Weights of a small mixture-of-experts language model, trained from scratch on English Wikipedia.
Size: 13 layers, width 128.
Experts: 128 experts in each of 13 layers, 96 squared ReGLU neurons an expert, 2 picks a token, a sigmoid router.
Below are experts of layer 10 (counted from 0) of a mixture-of-experts language model. Rows are named router (the router's row for the expert), down (a neuron's output weights, with its number) and show model dimensions 64-127. Each number is 128 + 24 x the weight over its row's rms, rounded and kept within 0 to 255.
After each expert's rows: "comes before" lists some tokens at least twice as common just after its tokens as in all text. This comes from a sample of Wikipedia text that the model never trained on. Tokens count by the router's weight.

# expert 40
router [103 109 152 112 167 126 126 146 143 148  92 128 140 115 100 107 115 130 126 135 103  98 142 136 112 144 203 129 131  73 121 124 146 194  92 120  98 147 110 125 109 133 166 129 124 123 150 108 140 121 123 128  98 112 194  94 113 138 148 110  68 123 143 136]
down0 [119 108 112 154 135 121 130 142 134 142 117 130 183 154 105  87 131 147 134 149 141 113 127 146 142 125 131 113 127 146 108 123 184 158 113 130 101  87 165 101 132  90 125 185 121 124 131 146 189 119 103 134 139 131 162 148 116 126 100 112 142 113 112 145]
down1 [144 136 109 134 127 154 130  90  91 139 113 132 156  98 113 155 152 124 117 144 119 136 109 153 111  93 138 163 126 139 116 125  85 135 116 137 164 165 163 148 129 141 127 132 169 129 123 135 129 113 154 113 158 145 110 148  91 153 144 166  71 133  98 116]
down2 [162 117 136 144 116 108  97  79 109 156 133  87 139 131 145 161 150 118 147  99 147 136 102 132 133 132 141 102 131 136 127 129 115 103 162 126 116 139 134 122 122 156  75 117 158 152  99  93 121  97 160 107 150 125 149 137  90 119 116 151 111 112 125 155]
down3 [141  95  76 144 160 109 140 126 172 142 123  97 133 152 138  65 166 100 182  86 112 116 108 152 163 138 116 121 119 132 139 125 149 133 143  95 110  96 120 157 157 126 149  92 140 113  97 110 174  96 131 119 124 122 134 112 159 148 138 166 119 122 126 146]
down4 [101 135 106 144 156 138 155  77 125 130 122  85 147 106 110 142 121 112 171 124 144  99  92  82 110  93 131 137 148 164 130  95 150 111 130 174 139 100 144 161 144 136 119 128 173  99 148 135 111 121 143 183 115 101 113 176 138 136 135 159 101 158 117 162]
comes before: "ion", "ions", "ed", "ing", "ure", "ive"

# expert 36
router [101 114 125  94 148 159 135 105 125 157 111 112  93 123 136 122  98 116 118 158 160 107 105 130 115 115 171 168 105 127  89 134 158 120 111 105 105 143 127 120 124 120 162 124 134 132 154 114 116 111 122 138 146 144 157 151 114 134 101 100 106 156 132 117]
down0 [ 82 153 152 149 144 157 168 137 158  66 117 153 151  88 169 127 157 154 159  80 109 126 141 126 102 122 103 162 108 105 101 118 137 152 133 129 140  98  97 148 105  91 134 121 118 129 131 111 121 131 127 134 159 128 164 103  99 119 120  92 162  95 129 124]
down1 [132 144 230 105 166 134 131 150 137 117 169 142 103 116 177 115 151 114 145 132 120 128 145 120 112  79  82 116 138 146 118  96 149 131 108 137 126 106  76 153 115 102 110 144 127 104 150 133 138 113 139  89 124 150 152 121 125 110 102 118 137  83 111 139]
down2 [151 137 124 114 136 109 149 137 111 142 142 135 165 128 162 129 134 135 112 107 137 137 119  91 144 114 153 158  91 149 131 135  68 139 122  98 133 123  89 122 116  85 127  93 132 124 174 114 135 155 134 148 129 148 160 134 110 162 131 120  85  85 158  88]
down3 [114 100 128 148 148 109  97 136 131  70 142 133  76 146 135 143 103 131 168 124 113 125 173 131 129 113 122  90 156 108 109 119 167 122 111  93 121 149 132 109 130 143 135 166 107  89  95 161 129 137 120 101 128 133 142 143 124 131  59 115 106 127 161 173]
down4 [117 181 141  80 171 149 111 125 143 160 123 146 116 103 101 142 136  87 127 128 110 170 127 119 147  80 107 117 135 138  84 113 148 148 126 142 142  52  95 129 157 122 114 122 128 134 148  83 173 133  76 143 118 166 128 106  72 120 126 144 140 125 127 120]
comes before: ",", " and", ".", " of", " in", " ("

# expert 73
router [121 114 120 130 128 159 127 131 113 100 103 128 126 124 123 139 106 113 151 163 159 155 149 115 155 136 138 153 146 115 147 115 134 132  88 109 130 156 106 144 143  86 109 120 110  87 168 111 125 130 155 110 147 146 167 121 134 151  89 135 127 109 164 166]
down0 [139 122 102 179 118 139 104 131 127 155 115 147  90 117 174  85 108 154 129 125  94 120  99 162 127 139 100 130 171 117 160 164 111 149 127 129  82 151 137 118 118 156 131 137 164 144 160 185  94 120 117 146 118 134 127 139 135 128 110 127 138 143 144 127]
down1 [143 104 163  83 167  99 129  69 100 124 133 132 121 120 127 179 161 149 121 151 151  88 142 114 125 143 161 141 134 142 140 138 147 158  89 158 111  98 133 182 105 105 161 138 160 107 144 126 104 159 110 109 115 110 110 116 129 155 103 132  90  98 157  91]
down2 [113  99  73 153 110  99 156 123 113  87 138  97 149 164 152  82 145 120 149 101 118 139 165  75 104 131 138 128 104 135 123 144 153 119 127 115 107 141 120 122 116 102  96 183 136 123 162 111 125 178 153  67 138 130 142  97 116 136 169 171 135 135 138 131]
down3 [146 106 139 139 148 141  73 110 164  95 111 114 139 151 123 127 106 125 143 142 144 125 134 170 156 132  73  63 122  87 112 130 134 108 129  77 151 159 116 116 132 150 139 102 161 147 155 141 136 112 153 126 155 129 130  89 126 104 144 155  99 161 144 110]
down4 [129 165 189  98  94 128 107 134 140 131 111 108 127 129 118 152 123 152 129 112 133 138 142 155  74  94 115 145 135 156 124  90 105 111  88 120 154 117 160 116 161 150 145  96 137 137 106  73 180 100 166 159 127 161 108  97 143 156 128 113 154  91 105 155]
comes before: " of", " for", "s", " as", " to", " was"

# expert 76
router [ 88 101 133 131 146 153 143 115 115 128 123 146 117  92 119  80 105 117 164 155 114 103 162 102  98 133 142 135 130 167 124 121  76 166 133  93 150 114  91 123 113 129 135 136 143 119 150  88 119 135 144 136 137 151 170 141  97 178 167 158 122 147 162 150]
down0 [163 151 111 156 145 132  97 116 116 111  94 143 115 143 153 162 147 108 118 129 116 105 156 170 114 113 143 105  96 116 159 133 103 105 105 116 103 100 120 128 156 142 149 161 141 101  97 130 136 154 140  96 142 103 136  96 125 107 107  71 152 135 188 151]
down1 [ 94 114 121 107 105 135 139 117 153 133 144 128 104 126 140 115 127 167  70 178 124 113 136 122  91 118 172 139 138 146 135 153 187 114 133 149 144 129 138 106 155 141 122 116 158 105 116 120 121 113 183 136 129 121 125  76  86  87 112 130 161  90 139 135]
down2 [116 137 150 150 181 145 134 145 138 159  99  88 102 154 198  60 126 103 142 128 132 121 113 107 123 158  97 139 167 162 130 136 154 137  91 130 165 165 170 130 121 135 144 106 155 124 123 124 123 119 125  90 152 119 169 147 141 106 164 104 120 108 122 142]
down3 [140 118 128 122 129  83 105 110 155 111 100  93 118  96 134 103 136 106 103 123 121 169 182  94 126 105 131 142 129 144 162 138 127 115 148 113 147 126 162  99 150 140 167 162 115 114  88 122 130 116 168 128 122 124 138 128 135 143 145 109 163 132 117 123]
down4 [ 62 109 149 151 126 142 117 141 159 104 101 159 135 109  99  86 121  96 132 131 119  99 146  80 146 156  93 107 138 124 109 106  75 136 125  94 164 185 104 132 151 106 173 159 129 173  76  99 163 124 114 146 136 141 150 162 124 153 152 107 138 116 100 128]
comes before: "-", "|", "ference", "mier", "form", "c"

# expert 37
router [158 106 132 118 127 146 129 103 115 152 106 171 101  92 148 158 110  95 130 157 170 107 154 123 124 103 154 156 118 141  87 118 108 109 120 130 149 115 109 105 142  96 119 115 128 110 141 108  98 141 147 135 136 129 154 126 142 153 132 162  86 100 140 178]
down0 [160 130 117 108 146  91 112 121 125 125 148 113 142 117 166 105 117 116 175  82 136 100 140 155 121 168 144 103 147 100  91 176 105  97  93 133 142 140 147 135 104 140  91 129 149 115 127 136 117 127 147 147 124 147 116 139 119  78 172 122 115 145 146 126]
down1 [146 139 130 136  96  95 108 143 110 112 136 169 134 113 154 131 129 124 144 114 137 136 130 126 124 124 116 145 102 111 140 123 131 159 154 118 146 125 120 144 129 145 150 153  64 156 109 139 134 155 166  93 160  73 158  70 153 139 161  90 104 111 163 134]
down2 [164 105 137  99 143  99 127 118 142 149 140 133 123 105 155 172 109 145 141 152 109 148 119  94  69 125 179 113 156 171 107  76 155 141 107  96 128 107 121 170 106 170 108 135 148 177 143 118  98 130 126 125 126 102 135 135  97  86 151 133  98 142 107 136]
down3 [113 146 118 101 126 137 126 122 102 150 137 139 136 111 116 152 109 155 155 106 132 131 133 120 114  99 121  79 150 114 133  88 128 113 106 121 137 160 124 151 128  73 137 124 160  98 155 160 131 112 124 154 185 141 133  78 155  94  94  89 125 165 108 150]
down4 [ 87 129 127 133 140 124 134  91  80 134 127 147 128 146 121 140 166 132 117 150 130 153 128 158 135 115 125 130 140 114 128 161 118  93 173 154 100 153 154 133 122 115 154  99 153 110  87 110 122 107 151 153 125 107  97 135 102 122 115 135 141 138  84 109]
comes before: " ", " |", "0", " —", "aff", "/a"

# expert 84
router [115 123 170 107 150 141 136 140 112 104 115  99 121  96 136 131 135 135 162 151 129 102 169 107  78  97 135 127 120 123  95 148 173 138 164  75 139 134 110 114 117 117 130 108 115 153 128 135 128 143 141 116 145 132 169 127 130 140 156 132 113 142 121 137]
down0 [141 103 176  77 163 123 154 119 138 106 124 144 126 100 110 120 170 146 114 132 144  90 145 150 119  93 123 114 147 134 136  83 117 111 113 107 122  82  84 123 209  99 175 112 179 112 152 114 151 141 148 143 144 142 175 154 164 114 116 131 179 135 107 149]
down1 [ 86 131 146 132 118 137 114  96 106 133 157 162 112 134 117  88  89 164 143 164 148 108 128 125 134 147 145 112 145 144 124 146 131 108 102 135 174 151 112 139 114 153 124 153 148 152 130 100 149 177 146 108 116 126 135 135 139 153 169  74 144 128 132 129]
down2 [146  81 122 108 172 128 114 149 114 136 137 151 139 121 116 146 117 118  83 113 141 116 117 132 102  86 136 154 135 127 142 125 144 158 102 125 130 148 184 129 110 141 205 115 123 128 109 114 139 121 162 130 152 140  91 117 166 138 121 115 121 133 121  91]
down3 [ 55 153 109 130 112 117 127 120 174 104 116 129 153 155 120 113 118 111 123 138  97 111 155 114 103 125 129 158 129 102 119 125 124 131 120 142 121  81 141 121 130 139 116 153 126  87 131  96  94 162 111 133 129 120 136 193 115 108 156 158 172 146 155 100]
down4 [193 117  80 136 129 109 134 158 149 136 139 131 149 151 140 122 125 141 136 116 146 107 104 129 109 144 105 154 153 126  87 132 127 104  74  97 125  90 133  87 131 134 113 114 102 156 111 161 113  85 148 135 156 154 146 113 144 119 132 125 113 149 102 177]
comes before: ":", " |\n", "\n", "-", " of", ")"

# expert 56
router [125 144 124 104 149 137 154 152 136 131 138 107  91 110 102 127 141  93 137 139 178 131 162 132 123 156 157 156 111 131 124 141 137 150 135 136 145 174 146 130 158 105 147 118 129 135 124 138 122 102 118 113 165 147 173  84 156 125 118 150 107 116 168 154]
down0 [138 111 105 103 121 153 167 132 151 102 123  98 110 122 151 138  99 109 109 151 175 129 193 142 101  96 108 136 137 138 153 137 147 155 136 113 154 119 120  68 104 129 132 170 132 145 117 106 155 144 119 122 120 108 154 137  93 158 165 158 124 117 109 147]
down1 [101 155 144 137 134 129 112 146 151 103 122  98  89 108 158 109 168 130 164 143 146 103 130 186  96  94  90 116  89  90 132 167 135 116 113 104 129 125  99 148 138 113 140 144 154 110 156  82 121 145 150 104  97 177 122 115 130 159 138 120  84 124 161 157]
down2 [175 137 124 152 121 120 160 136 147 132  99 104 115 110  91 137 146 135  64 146 170 121 120 116 117 142 121 161 150 133 171 120 157 128  96  88 112 155 127 110 128 166 140 138 184 139 111  91 128 166 157 108 115 171 143  74 127  97 115 106 146 125  68 139]
down3 [110 106 162 184 133 162  95 113 149 164 101 133 124 128 137 142 107 120 107  97 109 142 148 113 131 149 123 125 147 136  76 123 116 118 128 154 134 159 105 107 162 102 127 127  93 122 142  77  89 124 135 116 142 122 117  86 133 158  88 106 104 100 127 149]
down4 [130 137 134 113 152 103 125 108 120 137 119 116 149 142 137 104 123 168  98 162 114 119 107 108  96 142 130  73 147 112 108  92 168 148 119 148 113 103 150 136 171 103 174 132 101 112 147 139 141 173 116 111  97 134 117 157 127  98 175 116 147 128 137 150]
comes before: " ", "0", "oot", "1", "ort", "ot"

# expert 123
router [137 161 157 113 146 160 135 129 160 157 107 112 102 101 123 123 146 135 150 133 137 143 133  99  93 112 120 177 136 126 125 105 159 124 128 111 126  92 142 109 102 105 123 142 128 143 137 144 146 134 100 126 123 125 152 121 121 173 141 108 114 131 129 172]
down0 [111 135 135 186 151  99 132  96 131 102 116  96 130 100 113 136 133 138 105  95 103 152  71 106 107  71 140  95 118 157 117  98 132 139 101 107 129 137 134 146 111  97 157 134 112  96  98 153 113 106 111 141 106 133 150 148 130 144 150 141 142 153 124 123]
down1 [117 174  98 120 131 116 118 129 120 118 146 138 133 172 128 101 102 150 126 128  91 162 117 135 109 146 151 127 133 147  93 120 156 146 169 158 134 146 102 136 120 146 134 139 164 154 118 138  96 129 142 130 142 166 137 109 107 137 131 100 122 171 117 121]
down2 [165 126 153 127 161 137 115 128 158 125 112 108 151 118  97 144 121  86 112 159 101 148 137 166 109 150 100 132  86 144 120 113 125 117 109 159 129 145 158 118 140 154 146 132  90 161 130 109 161 163  92  93 102 120 121 123 125 133  79  63 116 109 136 132]
down3 [144 120 119 133 109 149 129 134 146 123 157 126 137  69 130 118 101 161 112  92 152 155 135 122 132  93 125 111  96  82 150 115 165 147  70 153 104 158 168 139 102 124 154 123 137 176 146 139 103 151 165 150 150 112 135  89 109  94 154 134 106 147 124  71]
down4 [129 163 168 153 162 115 130 118 135 122 108 139 153 151 114 176 109 131 115 155  91 119 121 149 100 113 147 151 144 128 128 139 102 116  98 117  77 129 110 117 128 100  98 101 153 152 161 106 156 155 131 138  89 114 110 134 132 132 128 153 159 168 136 139]
comes before: "-", "\n", "|", "=", " information", "=="